Weights of a small mixture-of-experts language model, trained from scratch on English Wikipedia.
Size: 11 layers, width 160.
Experts: 2 picks a token, a sigmoid router.
Training: a variant of SOAP for the experts, 8277 steps.
Below are experts of layer 4 (counted from 0) of a mixture-of-experts language model. Rows are named router (the router's row for the expert), gate (a neuron's input weights, with its number), up (a neuron's input weights, with its number) and show model dimensions 0-159. Each number is 128 + 24 x the weight over its row's rms, rounded and kept within 0 to 255. Numbers have three digits each.
After each expert's rows: "mostly gets" lists some tokens that are sent to it at least half of the time. This comes from a sample of Wikipedia text that the model never trained on.

# expert 10
router:114095097117137172128156123131084099127110107143135099132164136116109184102135103146138143069097094076133123129157133114139148148111111131131180095107157133143122108155194115120090116143129158161165140097113139145139126095111129108096124173166114117134118106170119132112083129135114084123161106108164111136165131121097089135112112141105147146124147160126104127117123144106104152088175123140108130125106112158152129152147141125116152100129135148127102119100066159099105154161127123
gate1:091137137135110101118107149162109153091103098112145085123104132104090150141101120079102134089107152163156095123164114117134151138115141163113141097142160126093136135141087197143089131137130105133114129145128067109138102139120141105135126118161109144125062135165094117137155078150084131162128129143107094154125111143142069119148152140135133143128118118143115110149125138120133112134084131110085134121144155105088080116133153101112105151116097145074134115111150127112155105137130122
up1:151121134148101146080143137128142142186111112142109138169125126152135144164178147147146151133123073151131164145113182156100113102140100117155166134116110128126122105072161116107158170137152145136131140119105129127129114095098145148127104131110161134117133087145158124121110137127136108100113126103091159123088173126148160121132169112114135105099150067143111125118135119093170149115122128158138139120129108151100084135171139126135123100101146117131153084105149099085091163124176116
gate2:127132117163173068107101122153135147104088111127140114111051131122085091106136146135155113077134114135152089127125129157087142130114134113143100126129152112128142114134120141171148132150117105127092160102144122141119187180107128167143114120105095151140164162128133123112139109143127117146127104139151108141118113129099113157137155123158142069156113152122108142109080156136073069104135128106086137160142129135093131129099117148119127148135129116124115094102095140148163098102136157
up2:091097147133132105154125136152123104150117102142119167167113134186095128173175146126148118118115109142109129087107154127089131120103102106115154145151092123152160147138111095148157155107080099137083107092118108109109147155110111130101155140097124144120106152140150100127147093103122166075135139119133144122106144122098095159086117113124166166156098156129122131107098142157158104124101104110113089137116151141114165135094114117098150071133099078140144115105133140119136155168122144
gate3:099157123151153084114148114132111129085130111102118086124145129125090182148108119131124138139110102154106109116103170086116104155091069136161117135148120117152111135074138128100113154108140125116155096142145097155126144143160171142158145072112119110092121106150157115115125165173124168100151090140107153148108143154153117115110211115118129115127136141129112176124137152088159143136080130122096150117149116119136169127149141137152143140155114122098105111152129112122116127102144148
up3:101135125160126140142136191150155115127137106146130137110130173128106144121129123118103152086137079113116120106150070156132140151133149124142089152134108144129090135117107137137066127117133073122179153143119169161095111119144140130135112128132128123123141101126133078092111143137192173071106087148122139118087130148141137163158149116103174121119141144115151117137130129114136168122114132134132134139115104113089165157168117114160109136135141145086169114113090160101129099122086128
mostly gets: " October", " June", " July", " November", " January", " May"

# expert 26
router:137130099100140104095148147121132141127165124105107127106162111096138121150113089149127109180085148139110133110127159105117207124088133160118148118115161123138130117103126131101147116165158126112110134105142158141139123091118123108122138147086121182095099167156121140126136130121104148111154161090080149101120102094134085115122138131106131087129088132133100122129075132090135132133129141150107133136097129106128082144128112112136206082121154101136091130162096109159129130141106118
gate1:147134111113111107137163124089125107139138117135141133129163096194106115172113151120172137151116133149158087078123110091110109139119103148134140108141112116134084085091123157111145113162107159148124109138164098139127112116152130123065154119108139131140140147068074112093172123105148084092097115089106103133135113092123111149133128158138155123125093116156143148136120093150133125080159119121118100126070119119133112131087122119169136080133140106127106124138125108162134127136125151
up1:129126110148145112115102122115102143121127140130130133155144112124127111158122158110129164134113135080107110133175170190108132117116103112114138130117152157100081182121113125146108171159097157142150087093129130094138137119185118166121145145121130132128133135156102101099145094116182080144167091091139147160127170138128128144136109089125145142099111085123118116163129145175123125133144169134151140147122125143144103145164140114164105152129099109178080116138103110150102127105098094
gate2:130139106117111121145140164119138149133128142108095165129139149106132094147166135143113128145093150142124159133152115140134135140162132122088141133092095126136132179108185130133134135163136137133057145147152119142131163112188089130138120090113180154092140102157087154143139111109144149142115160112153124099117101105105082135149159143123121092133098121128118156113116158135187171143124176139118097126139113123112086125159099126081123125119145149142108122174152089124104113103082134
up2:154105111153139130127160111095132104127126139124086110087120142074119153171126134143086111147126122149137118085108133123099128099138161130115148123119089136086136123142143111162154110112149144155130104165145169128129140099138120149112156123107144166126138169119120084154169142124141125124052124114139087100164104159146122142096142125138132095131071144095089155123090122095112154112156113114116113153102152132154107146146156150164133102159153114177151153097135116138173107095098144
gate3:104150172114134137148147094127142101109149097073122132136145115094129118110164100136097132108124183156146138135114135110098169082115113106147079130110135138166132102104163149118142120125147134115129083150149106133148138147140096155174123127115132165130141146130177158079136163164080109132084101124137109085113105164114128130107160117138109132163130134136124164097147143103075140134151140123130179110109131113134101123119090107158130115110127114111094094117130179107108090085128143
up3:135138168143124095164129152168093101131124120145147137135168119066133122110167107106160133140110159120180111092110124125142182102082153138121126120104126092139129119104147134116160166121117182134132133151127123137152119141142113082106127122143138127132087112088126169152161110124135142122087152128121097134103129107138162140112158102124117144109140118113161191132160117151069126100148093117137090128130098138101113117116161124108180092144127137130097082114104132116105077108112108
mostly gets: " \"", "-", " '", " [", "{", " *"

# expert 25
router:104122134104127179153152118117144125125097128157135105138119128117143141104133131163124146086116131118075131148164126090131179092140139113098185114114129114091114126139142108099082118133204145135155129082104136124138109110117124115116143188148132101118122141146085120120033131141148116150159130101109115121135129097126095124122119124163138123118124183119155151108118119096138158108120153109084129119088124158141113143150145156158141116117134129151122111102070139120126125172145104
gate0:133132159151122091146144136125123147123130126108150111112101140149111150129083093121101148169120142109070121166102144088101091118135113138150123173124118118143108202129064108176164107119139139111139125151150091141132112111165130164129145124147155150148095188150107129150132118160109165151123136130133117152112129127154139154126080109162160133136095158147135126102122125136097114120083109138117125111132103125103137114175088142170124107126138133139084127150103132131180100088134096
up0:104105104167113147119095166141132130105136136109131151136114134128099112135161119097142106126102163148151085081130144145143120126104142118113115131170104171141134103158094165067136139170095124160136128145159111085115158106088158151106108187073138119153139161124149064112099119129080145127115133159142140143136141136112110129156143098108121151157168128123111093125139117173105137108082111117151138154066138127095116116138105129142095127165155143145137120122125135150125108141144105
gate1:123117193116087144167119126117137123146133102135120132131101154106129112059188097133120085119094178107146104120122131131116143142190141121117092101164140148129128139120098128144149171147105105113125150120108122145147131158116153110114136102136104114146105120070152122119125112108098156131107131111146135103090147141097130097160107138124156113095079115118141125151139151121112116180115138158107146130141136147144111109166109135168099142083077161098122150095126102103105153130082114
up1:154112103146128150114161111088101110117115128091131144153095132160120104090094158088127102134154091139137138144139114130130155141102135173163085142132128124123124116098134109157157103071150122121123121123108109099177115134133117105102100134166154131129163104100172081163063136155152142137151119080137142127106126133149120123127109077126156097129151158108136135126152158074126119123153117141130145084119161097106119130123096150099143104107093117118118089142100105153127075113136092
gate2:127075133155112095142175119126107125148109137114126124125142092138095171095133137121131116150114123109148105105127152094084090109158127167119091169146129130098123150135154143146102107144112146093134122132081130165104145161171130132079159111122122157104120180150146104136127144116152146112119155084117118126092144100154140159158118160128113170089109134144148132130168121126127126145061105116128145153104107139143110141131151114086153112135055159145120140136142101124166100143163101
up2:120106121106083117082135091116092108167099126119138141167119119138129128117147136123085099171173108141125112158116180158141104148125107169131117170154158153079137131148126110102121091136119118128148141134108123139093123155118107117139131141140113163104093136151107151127111128118121155146099118125124090112108175088164121151182132178144126154112103153119146121132151122113094085135111122103134126118100103148154146152135127105083102110127072118146071176175123124155124108125139087
mostly gets: " Total", " Candidate", " six", "4", "6", "3"

# expert 15
router:123094137077140140105132127136110111127099123172149141139124118118121151143136132111141133125138154129130139123153119114102125140067134128117066148104119132100113122123106131089154108117104062103140126170139145104115112125176126112098114058088150089109115150133059110117110150113149110160125125114158160121142133111169106144168111102143141105129158143133130131134105156127105118159070132128120136151143119108164160098080113125169098077109111094140094153133114175127138109104147135
gate0:156144139137118140124088123158144139122115104153111117111129085118107120146152148116157121212086144154129103119125096092121137129138139101150145118132106139102119098106118116160138126145119124184088112111159146121126143131113124084131127120125175107125167094124119107077159151098105089137156108174138146130109121127097120135140150122163130155084143134127138125077153135138119096161154112100118098151096135135157131107165138131131080160111117093132122138176129130074103099113074167
up0:149151149114156071143121132132129089106149116138109136120117141110122147175119122112131154077124099122129109166120130160121157118143119140125146136142146112139122104112162181145166163121168143121150123148144129089130139117122089181136144146124141103160108099156149137120143153143145147163115152147154077111102157072128202099140119133140086127147143084084150111137147154142150153114107136162139133090143157105142148088136126131140146131145130104146180148124138081172103134147170129
gate1:115092159140165096117106125121138118141128152142130170140098100153122147121125114109140125096170149156102156130140134149087117161157091103124140064105142133144112085074156121157094119143116092110072125152174116157129088112166107097104107083129176112154118135132159157117124139139087163125138104124130133117125117091103139137127122140144128104092111086148130137102134183178136123157097129138140108133127142108141122130133124113154124094164110115136092162120157081141096149159116114
up1:137155124101142116110177102148107128102120120167115077164135165115057132095092157170119105173105158148091135170121134115142130112096099123085148104144185149131161136154111152146139135070102136143141107156120132162150128130117153181142138102121110148171100140154149135166114118156103137152115145129130124141152157158103149142152116129112109141145135164139110199108133107112129112106120169134120097137141148136115160112149122134131129146126149123129134133130100137104148189101122128
gate2:135099129117128147091093093112120115155113123113107167149165077154131109166152146102125103146157132122163099116168106119174101163117086120116093111092089121139119114127114126158176079114159126079128105108120145175122128116179148133131125148087156108137111123113159131160155135153117120166079113151109144130133117134182109131114148095133124094145132098157103136143121121115135127118098122152111132126119121142142132104045138138116104094105136165120134148135123122109167105088148109
up2:126134098078087093154110139118158101114095115108118139135133094117128117087070096166103150121150168148158116104146177150069135132098149115124130167098132116155136117142100130101130129154216134129132166128123084126145112143110074151130087099121163155150158133121133127162104135084144129122122106095129109114143130134125147123145143116155115110137133108130187125131132118112171170164160125137173123120098125118121142112155116094135097132134120133133126138129099122148168132160135154
mostly gets: "ations", "ions", " people", " career", "ers", "ings"

# expert 30
router:097122130109123155148120095110146155158127149090114133128170137143111113108153128164124164156139101133121129114143115164108100095118164098141178125095118126132126135141119105126118113153201097118132153117116149110128120130118097137086127125092114097113107127103105123113102168120148147121138127119110138189157106143109079147107103148112173124136131114099069078085100141146094148078179165117117135105107152135144084109177138163118119155145138132128136156124125158150122164155120145
gate0:132148093157127144107151140133092144125118165145145124088106110124131153110131101076136129100186136147096153125109137118107096162150135146115121127140114129073168116151121113159117124167109111083192125110079158116199100147126129095159106116117123142150117149110124082107162145134123132151133135074142126085117150142154178126112161141151122134128142154107123101140153116133130158175124146175133131084111102113161131132109093113076133129106149151136138119131125105127154139095146130
up0:132142128114114142115133140083103125115137076159078128124141142149158089134081084108135101137126147173125102137122132147130077104139154120114175101095083118098084140109130149127105101097161138131163133145123109150109159169109097130159142151166121155103124112118145113111159119110146096108158108096134092151149146135147132144162133162108151133112145128141136101120113132148128137142092149135169180117182153112096134163109065136128141128134161135164119104146173126080118130134136137
gate1:107130119138154153109146183114079129149115075101098140076129090124142134148117127109135136122118132145129104107092092169115112182084131135129077140135142106106115115134127104116110073135151117169136116128166130099090142129136134190135152111111161135170088138104148128142128127104120132143131107103165121162104136132157115176126075113121155135132147117176101134132128141111156144145160110150123097126127094130138089110143174099129165116110096114141062132132107112120143135112105112
up1:128172133124106139134134186149144141129125142110156112123119111134149118127132139152148133106141131172184119099136107106141145101104121153128117121131124124080116117102124099128129111097167102111133119132150095139138176142138165154107141109139089130071121088163136139142136183130130089156121135112155146157135114115154142186087141080114120082135135102171154108131109123106099198141104135130166083127090160130119162126091173132113077105131129121159142119124109132120112162122103128
gate2:103089112116118099120129116130106103127148132105121094109146135160124178164106162103107116170122117110134141129146128133143098105092138166125141106139125106169117084111125067128126097172104095102134087162105132101065096132128145148141154070124146159078108152100122124143154152140142124157127128101137154115117105112148101133149126101085138087137156090156172139126138126121132163147138149128180134122118161121090110143146114118160138127155166142092144163090123135115114147141108162
up2:138106125161106115082091135125137116155100150130175165110152126114125151116122185145124143110131124146106144127151116126149143158101143130102127107142168160123133157134150134150117147131141086130187140123129177125096098078121080119142083148158099114128104136101148137111153134129144170162132117151112130141137078176105113126143091148132152150125089108168098108119155124135092113119132091108107141118076174071140149123137105131136094116167155117150166144135103093136137130096113125
mostly gets: "9", " spent", "0", " due", " Fil", " seen"

# expert 17
router:109100122134148126130127152131164161116136130104124128133141122125142162125116112134149150150129137083097121135136124094132072134183126134144161148132113108154154122207113124128107124163117109133131136141114126132127112112148139124103156099124125141144128142121168150125137098164156137141157119095119165175114151127126181138115152079090143159101128166102147118169077110081126147129150141125089152088116143141132134090123100149144151128103141043160104131136131107127084159137148181
gate0:136135092116132128098117140114175142140079157105114140155155123131113118098141082141113148145114138063146128166127089146185117129140138138144124112098061147123087135148122174140101144092125121152137113125132133118146132111121147169137109078093142153109153118188124140137149132119151140119115094085142184132114110100089149124070125110099124112129126111138131168114136111141112129146114118137105164154111123117177084112084131150121130123152160086130127145159090123122126152108129165
up0:126150106143153107125123096102206158139084137081112107132125084094122128127106143094139170162089104112116153147140142106100121146162114140127104148102145165124111142131104159153133146088114150084131108156137151119119158156108145084126126139117108149193136109146137130104151135114138115123105103132107149123087160083154122171130106079118120147117102141143151100072103107104138132131128129132136131146172092089102140167142133150106130107118130106180094143137116133139106169133127137
gate1:149164088134132157121146112165139112127145090127135166124123086077098136134121123141105120182141132149174145108138116152102094079110156085161124100102103124102110135085126136139090147130139090135110120142110145117134115108134089117150168084149185142152138139134119128126122148095167157138113133128105137126155100096173138102116148135100118154130133092102123111139104148143124110142161106155107128082160114111111125120073159157107139088108166094100150165107095153123127115106155118
up1:099131118106119107095166111116073122123077114145101120163154128142138108138136136157150090156145162109128141140111154125117104118124113093124088136158160114059177120144143152146110116108108082124102110125094111171124102090119169066129101154177118109151106128126156085145125144151165135149112158076135116151116132154152152146126155126163111108115143142087156110100087151144121107139125132137065133135119105115113121176139134127128125134110141121138144107164157116095119127118131110
gate2:139113081144095148146125125126132135117129085109117109093129145115133137113126147093114143147123135108131148172135092112127171101147120142118111087113130138107104140141118104108108112112078087130125112166124162138127150120144106171145183119107126088145165120097109166084165125146118183116109154146170120105130125100124187115139073108099072121099105143092121100159122132128140115135135159132153115101140161129121108139133150168108092140105086170132139164093111097114135153100119093
up2:130174131076152144118152085143145117132167156143189140121134149148127141133128114130136090157107131099150118099119110113158167151132119157156104163106134121130128099148163171099143112127097147144108098128133145121149097082114137111176145114086105156070095100132142103102176143118159143154105141114172182120143151133141115123153115110124133092145124101133136109138106095131145111111124106118120116103145143137136158104115117129117143105132138122124095151170107158110165054120168102
mostly gets: " |", "%;", " —;", "|---|---|---|---|---|---|", "|---|---|---|---|", "|---|---|---|---|---|"

# expert 20
router:125143100140178142139148133105080153108096137147135104135098108133082181103160144116069142123144109155162132164137081108150112124150153139099126104131082152151146129124125123124145124144128165132119088154142141125159133125119082104161125144090126128118120148140132090117152138147078103102108138091101096115144151132117130118105118144110134151152106148112106120138137149134120189131118116062140118192144138116079161128094117087121106129159142128088146150127104100122134128136075113
gate0:116146112116138165092149109172124135119121147110145155127139094145068135061141103112133153120138160123128125154120135155138123118115092129104139154114106103141137128083093088124158117115121133123128087106144141143101084142144133122129108160081121088106151176086149110145139109146127129183155088102103111129096128157151117144087136122120156103126099139125134079116145110147075089144071133120163161159149147148131138124152157090139129102136108107088146136136105105094151156134131104
up0:055087168107160152130124098146126149109172127077114168121130156113084110114135147111180152155151084123115153121109134118133143126119193105130134143140138116116144150111142073105117111156091158134129141131116148154158145117131112095128115112129100102097120151126137097136129139148110154169129163111162119159150119124135121122148122103118116107101148103149106145142112142109164132076103132104204124168092112137113102118155168127134174129143095118122128116154144151152136133144110159
gate1:134118140093119128092128082123122124119144123124110105122135118112172133140102138062112105130146097106111119128105122137142120133133124116120217088114078106131114170146134144147120154134098134140101123146122131136093137150109140120125118116128152103111088141134139103097149150097162105164121160110124191141119093114079139114173088158126151152132123096125123068141105145144096148144104107072144155105144122121167138130111139123123124125155075122123156147123160131132175110160104171
up1:105145147124142095115115165139118149110112115135155094157094137144127129145108161129127099095157140129104109098055157148098110159154125179124122120097159138112154106157139115181148139151138120107121109135065102115145105110131105130151128116116133149066125147144128138139130144127131148178119143072085173146148103097087116117194139131156130119142100136112122132104126108101119128169171105085118175108152104148129130133121132140151113106142168136111132154138104132115124129182119117
gate2:184108144137107138142128065126123126149124125175154140109094093093091107148143098144115167136119136150111133125120101109114075124113152132125142142140126141192112115091150121133140137113136132115100107133150099118118120148070116136121151104107100153087117145155092134121186128127138130108140086126075101154114155131122088141132127085147122142137083114158139121144125158073143154115164146138161132111137137085169123132152114152187155100125148166151114161113122132118131145095113114
up2:101145134105110149167101146142118113162137129143164128111106108106146109144117127102131126128120165128114149139101161119149159147101119160117132088163136100132098126130154142108127087143137138140118094173155147138139135164161173106165112128083120106156165122185135132142087130124108159111129065099129138113127140128154100162144162115140124129123153153145091116176138127117113120121139120141091158138075153160122149180125204141071118151109136112106142140115125080110147101112122104
mostly gets: ":", "″", "°", " +", " −", "):"

# expert 4
router:131099108119110172121131124124110122148117176161090159129098136132133136102121118142091171097124166090143189093179124098160144137094103103138096154132134122130150153141146177109053143119160144108118110131133140136144154158139142136116144108126131164154138091143132092166085090115126119164133144117116166107112123142108070116148144120118104116123097093135172106136162100121094119173133147115111142140135138132140092136140102109150121158162143111176147120094151108135107131127153114
gate0:117158135138080162120132127146145169093165158135150155141054136109139114136123144130158133139113178121156119092136161142115133130114160136145084107091200107112122126130103096126130162134152151136157150105166204157136103117117156096119156124083160121135132130108145095139182122171121114136118117110116106095159138108121129139114156134113107131136101086125174096157116094161089127134125141137135140155126142114070098142144124145162133122113101119133126130159132140125136160139133122
up0:128096157112117093152097073151108117063106106120121167087094125155147121137130160118129160141149137119134138119191140138108138141146165143117100125184154144116111124109130130130084106154151139113112119154135134100099112099103136105132124136148098148108103108131098129124135142112123144110163131144140095152111161189111124145149168183125133130111118145132141130135097089105111168151113128114144168155160122106203143101140139107095099113111115104132133128074141147130088117135155155
gate1:172111158138103129148129107156157112100142107111111111127088111128156110130127128145112107163097145119151131118126136146142152128097140093143145120110167131126131170126125135117122116142133130123136125122162110084146126140141135097154170082101109180097111127072110117140173099111115118176120123101107154141124146150129117103128178119083129142116066114134123114123122133155092139112127138136126089084125127169080114131103127148165128100132127109202077119103099161141108096132154188
up1:133165140116108085133151104098147104106158075106109131159106089134152124159123141148129117147137101128158148120137129153103141135154138103111110108125128113110123157139159113118114156138138142123162125147149079173107072151123154113086120131129118116149126104162120115120129076083145159094090093153176160113163085156153156131157097134081144096158104098155114093140158130115129134186134145095129138103132111126171112136159180174151130150120111155131137145115158121121127126103141123
gate2:134128138154159153102151117138128142138129162127120101122081143108106112127141145112148165159113150142138070130134123116156134098116116118127132133106098145138181120114125111129117150087108131145065097162132125129145125126134150097116159117126128162130130127130124110139131099134134162189180147135111137095088096130093147066151120132124093152112139104159129091136149209135074114155116140132136147113096093130143138092110112088135156154125121147152170140123125190093152132098114129
up2:136121198139118139168137100136148164105132086130145147114147074143118121123096088106132133112151125143162150124116101168160108114127114138127131121110143117176154146128110118132133147131155154121134147138125142148181112121141141144173173120096142126147114096117120140125112111162096101124082128095098162117159151129140098138105156153121138185146158119106116089071196125134154103118143122095190127116104132111127130120105149143142130092179083133134092113136116133155096148128122123
mostly gets: " he", " it", " It", " she", " they", " He"

# expert 18
router:124146152151117138134129105126137126162108083152151132088156141101127176107195144116159101091125140129131167110119102111138115140129149153120121124088115119141123108149129105134097139121110123136158154104142136131138125072109126145122150205136150112143117121157115123133141126149154165164102130118109108096121085121129058150101091122116165142131129174128169127150148147112104189114140163113109122110102120140128149149143143092105148140099129139128140105162135103155122175150153195
gate0:126155155126090108167106096191121134142133116144138126094139135179159164117178091129195118119134112137127107107128112113126140068113151155122140112163121122147134102173095076202112135091119148120137140144149071126118142134137107140116138091157110126155129132122118111110148133142141143141126127091113104143151118144115111107138155099132150115099141123110115161108171154091104131140183113112130122132128150106137169120117163136139122135125133159110152143156146107158151091081127090
up0:132120137148156081133136151101143173162110136104131124158121132132160089148134140167072126091150115117147130132144157125123047182140115147139162186145140142112130154067148132105130144170159079121155106128115148110093096100115104181142097149121100147160097117144128117113119138130150115114145129137148153102111123103120109124169103114128137163142115120147106121123140138086139131139117166150129125153147124115159170113159101153156131133117111141118138081092117140121112121163140078
gate1:161149111115114099120152133131109122192129114097151091141124137141133159123135119129147129130147167209122134139164108109173143161082170169117111111119118137105065143117124156115129153141110098117130128082135105147098148111153135117124107088132120086140113100163167142136159108130118142127157162137097122102147118129112167129127107136158126124127142102121085172144130161118116130193180116135162110092138151168144134148106117103100122144140112144113138087146120110109124157161130153
up1:129123119109113152156106160133116126101134138128137146137127093156117107100104113145139156092127131126182125135068111147145169134146123109150106156132176102103151098091109116147163103129144120143122112166155171137119088116147171123151134133166112180111105122085086130115074138129131073157184129153144123120136134118148091094144133161093129132117146092081118138084112146161172154102114140127121095116156119088119135143092126129150085121126087146127133123128127137126165113125100103
gate2:131168099212152092122140107156145150138112126132142181129166107070127128142153117128146120109137154126187124117077119155120136122089138148134108146108125109195152094122096159112115134089160131129115108143152093145153099120145129106117120132109171154139124127138147116103136105110137124118145160147083108105139112111132134146167134140151125169156136140109102152156130130064117129125140138120127104123102093083111155139138132125140141150157131106143140127176167127161159089118111160
up2:116146125126126087102084122132151136148122108103163144103163100080114165145157127122123114106136161146145107078153136111104142131096115148160125104172108152143176136128073160122122121102141101154152146095155068137135088115146140131131101137126146133127130137138136110137171121086115107166136118121134100090132140159169126138151110175129119145128103131146105101176148140114114078109159124119150114125102113102171160125185105118093141165128146122153161144170119122157128134135132176
mostly gets: " American", " National", " United", " University", " World", " County"

# expert 22
router:118131100091154120136104119128125150120125140122178120163098198113137106137155097117147126145111155123127071096119115174159119092154101107133126160134146114101157096144133107094098132127145156116082154142120134165145146154121139129151119142166156125142097130159136141106113138123092083168153155140141116089121133121138117122123086132136132128099182122137149087117097116154152114087116120110149104145150149109135115127105131166100124123112135205101138181108179130133139169098124123
gate0:135121097108138099177129123159139097140125143140144118128076149133137115136126093170147132216129132105144123090131130104072159127126111121110066167111147123149123143146126140121117164114095122131113113168156109140147125116134145112136135154108127129128118126129146139123157134141129098143132160129203153134096143140143154084142155148131112144153157088144163104163122104155184096114130134120094092115172170143131126101142119125091110099119121193106124135110154142113099124126098126
up0:119121136129164109111124086130168076115123129169098100126145160097110115124092095107093129052127115121177126139148115175112065128157147123094153065123103130136104108132126135113133099127098163108158106141111101144124134150117085150109113112114153103146139133151116089125127126127109153147087116147119154150135123151130143163144126081130139144103127140110127156140156097110131081154123133134120113150133170142088106134176118147151109143128147163131125124117129097132070145096112087
gate1:151129140138170162128131109086163113107114136116113105084107109099132136135139115141127133172140177139132110128104135156146172128121143121130065116154105120134100151109119096123131155143109151090103130138115099103171115159117111149111128131095129093125159154111170116145145159077131130153161118141165166068105137135131117104109138150136196146101088080111115125149141161150128091080134153140127115139118125117153111080091124159072107140120140178143134137127108137135110130116139131
up1:181152131105167127129076146162123120126104137138107157132104160108149161140152112166133098167082136173115102131137169159159077121123147145123085150107139103119176084164120100098147101148121133131115152138157147128116135181119135146120172130090124107125132117113131136115120131115147174141127152134133151154107158106136138114126174111156085112064140121114131108105086111110099146144116093129127125160133152127115136136127120120122113134101133192115127129144112154121124115161066159
gate2:121137154084133096134134150144131153111136164119168120167103146177136141127130134144154074128102126138173118138124153179162170137138078112142100130117153104137117102116110107164108154121105139167081138088147121133155123151140143122161110118111137121086098131125149128163154110131128136112138132156135099155123087109138126129110123129137117125142161108126133135127145103160158112121065074100151120104155108154150149144137082136103141118151123145143137136163210115143139120069166147
up2:137135131112129127092116119143110126109122130128129143146083130102086125168179125130127107125105148187120118112172142139138139136139165114126095125137153116154139144111085093116115114148165154168056151101125093107126092145112131123137084167142132095124140162098106126138142127172139151158154167167156099168128121109154144126152106158111129100107122101101171099119100086156110148139127111084120126100148102140162151124137084127132134131163114160110131107125200159135120128145104122
mostly gets: " k", " ch", " acc", " ro", " round", " rece"

# expert 0
router:130127177119121101114090143159156124135124136124111123131111126159149121148162127131146126167135095096138156120090122149178166119127133144139077089119124168126114147116139136183092116107121149120125095134116144168134121136129151112118144128123082121119117150134078155113075141119185110138140144138145140133098162123148145095125139122137145103109116119105116152149099108150135103098116146103078146140127168145038081124103133164090149147175132171149125132122166157112097140139130120
gate0:118082160093145214106083137108147163131100132110118131094205114137132117160152111154130062083113131132128133117082133106141095117129145153169118129136156109148121137117111129152141116111129139143085122177119091112113127114151110136140140129146161141135128120127125118123136173150170119091135130112135148130130134120151155137108172098117118135081194095097103123148178151129114120132112129154131101137129149152155099142097123101162150134125136147133143121109111131122161090113096116
up0:133137141112103157094151099122167101107095145107119152120137112073093107132112144128081129137119149143133125115127136122171134121096134119139098092109132102133123114118118127124141145150130109106129164124091085150070129118134099131164173103148148094158119153131137123093134149147117074108121134105116162106117117111138137111172108166118122153092121177095138152074126118142133122162085113155105115171128133167143130177109136150164149097119080160125125130109079121159125126161074142
gate1:086116150144119069146163115126157125091094139136108109133119119097149153084144134062136097120148126120150104149147129138074099128117120156140115154139125100099116122159157130118153141119126100141137109109133076116139074142094179143107105112146162113152133130143129122096174161147098147143159112152094116119093118094091147150128160163113100114116100130127136111163130157132156136081133151162125126138140200135111125071121133135125149104122130145133140139115120099175114145112163125
up1:142133104138139164179118158139154149161139165085123130164121128176132138119136133112135177119149126111110138091110140100106152157086129193174156137138132152120121120125162115133116128105118126142147131149146127104076111127162189093188110138143131167123127118108137089118142192161125139118163105140155127083125120143159128105134144127112086155140092147136131172158071113125178116112138153114130128142151116141145121128107155137155123121122120132119150130138160137162144168155127098
gate2:172144088133145077138127134134087118081162118119091134149116141153143151163129135117126127122150093154136157164146132155116170139120129119145082146089122157139145163105118165124105128096132133127144106117138053075118141209090137131098134169137101118146175116088118134098152142162160146109160140132158166138129150142122117133125125137140155097136116140155110144149140118143128168156134137130138105157155141110112165140111124121109124143150138129112135087092152113111163142116071140
up2:161093149113164118127090080118086164126107126117102159114139160140147080138106153143125120098126085151160113116109080105133119125123114136152119132118155113077134129108095144124166131103177146125105103149129101137147137166117123141142118097185143120106174102126116084131114132127128103128104137128122151103122122120176127143128122120171162128114113120162102155105158135145141127147113168135112098146088131093088126162134143138108098114158113146133154092097090097137213145127118133
mostly gets: " village", " town", " city", " latter", " member", " country"

# expert 8
router:151150116143107094204136127143122151131149089137115142154113127084106111139121126156155127133162119163107128131111115149125141126144094141114100138133122123113136114078119090127136132135170115167126177107123150139092148152202176170111129113146159150090120130125120145108118144162120116128133157108112123148132126106164162099143129130130113111137150132191105117187119140160134113147156127135131131129185116100172128113100130104083091163146141102148124156118185164137147142141131112
gate0:123120130127073091099157120148112123156110146140108125138109117152125185103107122120127125095097169136119138159130138154117129122128117132113134160127106144088127130134092133155140103112170104152158084144127113116137139133117148174156145124152113175114148124082128100108161144175124136131132122114144148180167139166120178111161142145127082119132152128154130112098155154129161105166124097156155143083134104130126135162197158171124132093152124137143118128186139123170094137137101136
up0:169153102133152131170146117109159145169155153143118145118114147091145124099103134109109092171131152124105133106126106138117112166106109124110085112094126109113122115141106130105130094135157145167191094164114146164112163120106142153144130116141146153175133173138114113148140161130132115102146148096155146142120130147149140099127127137155148110169149144150111061122143147080158148134143095155133146134176158159097143124133100149135127151068098147123118136151102083133104141108100098
gate1:141138126161170119107134139131155154130148140110112120098069124124135100124110163177116080132114144103143109124100147092157100136111111105103145115131130114120151107120088094130113135074182130138098158102095098109121101127075070103106111109182165091113076153105105128172171131141141122118106101112112132120134131105133135087143141137179153145145148101121111133152116163093155106067119100098127127131116132128110098107132100108100146131119124129143116158122103154137138114112148141
up1:155062132135110136111170125098095150092105105143159137130117139169136123104118176074130128085083147135129128088131112138161109166123124173136117132137084134140139142186097130121117119142081132117173084123155116161122152140109154128136102143151136135162134142119194137147091101131101131128146106135129131140143113138071130148150127106134154105133131096135146101118093167134103111116149119118159084151119146117129124115132119106165107128106137090129150148157126112155188104153100114
gate2:126193123156108137130112122128117139097107137096151144136133136133125093101109133147153075079102134152128130103118095123105078080130123141168113099121134114120150093063164179151165169134155115153149177143113142110112148108130189175155119106119127143130129101122144142135132149157117127178125087151086128141126137124124112126155161135144139147122121123074126152155138095082123122138148089113137123123123139111122143117132146051130130142121122105171149141109155146121111120114116132
up2:114110102135124074155102159127168164173120103114135135121154139122157157145133141119138137141146147119144137175139144084152137135102121120088135107107113159136135148183087146080109102092167136120103149152117074134109150154133119154161131131120151120110171145108144135114127147167080087151175132155127109183134138117110141106140116119112145084147121073144155158122134123154107116152116139122133148128151083139145161129160123149128126123077087115119112131114165151160085116145159116
mostly gets: " res", " con", " re", " cl", " l", " f"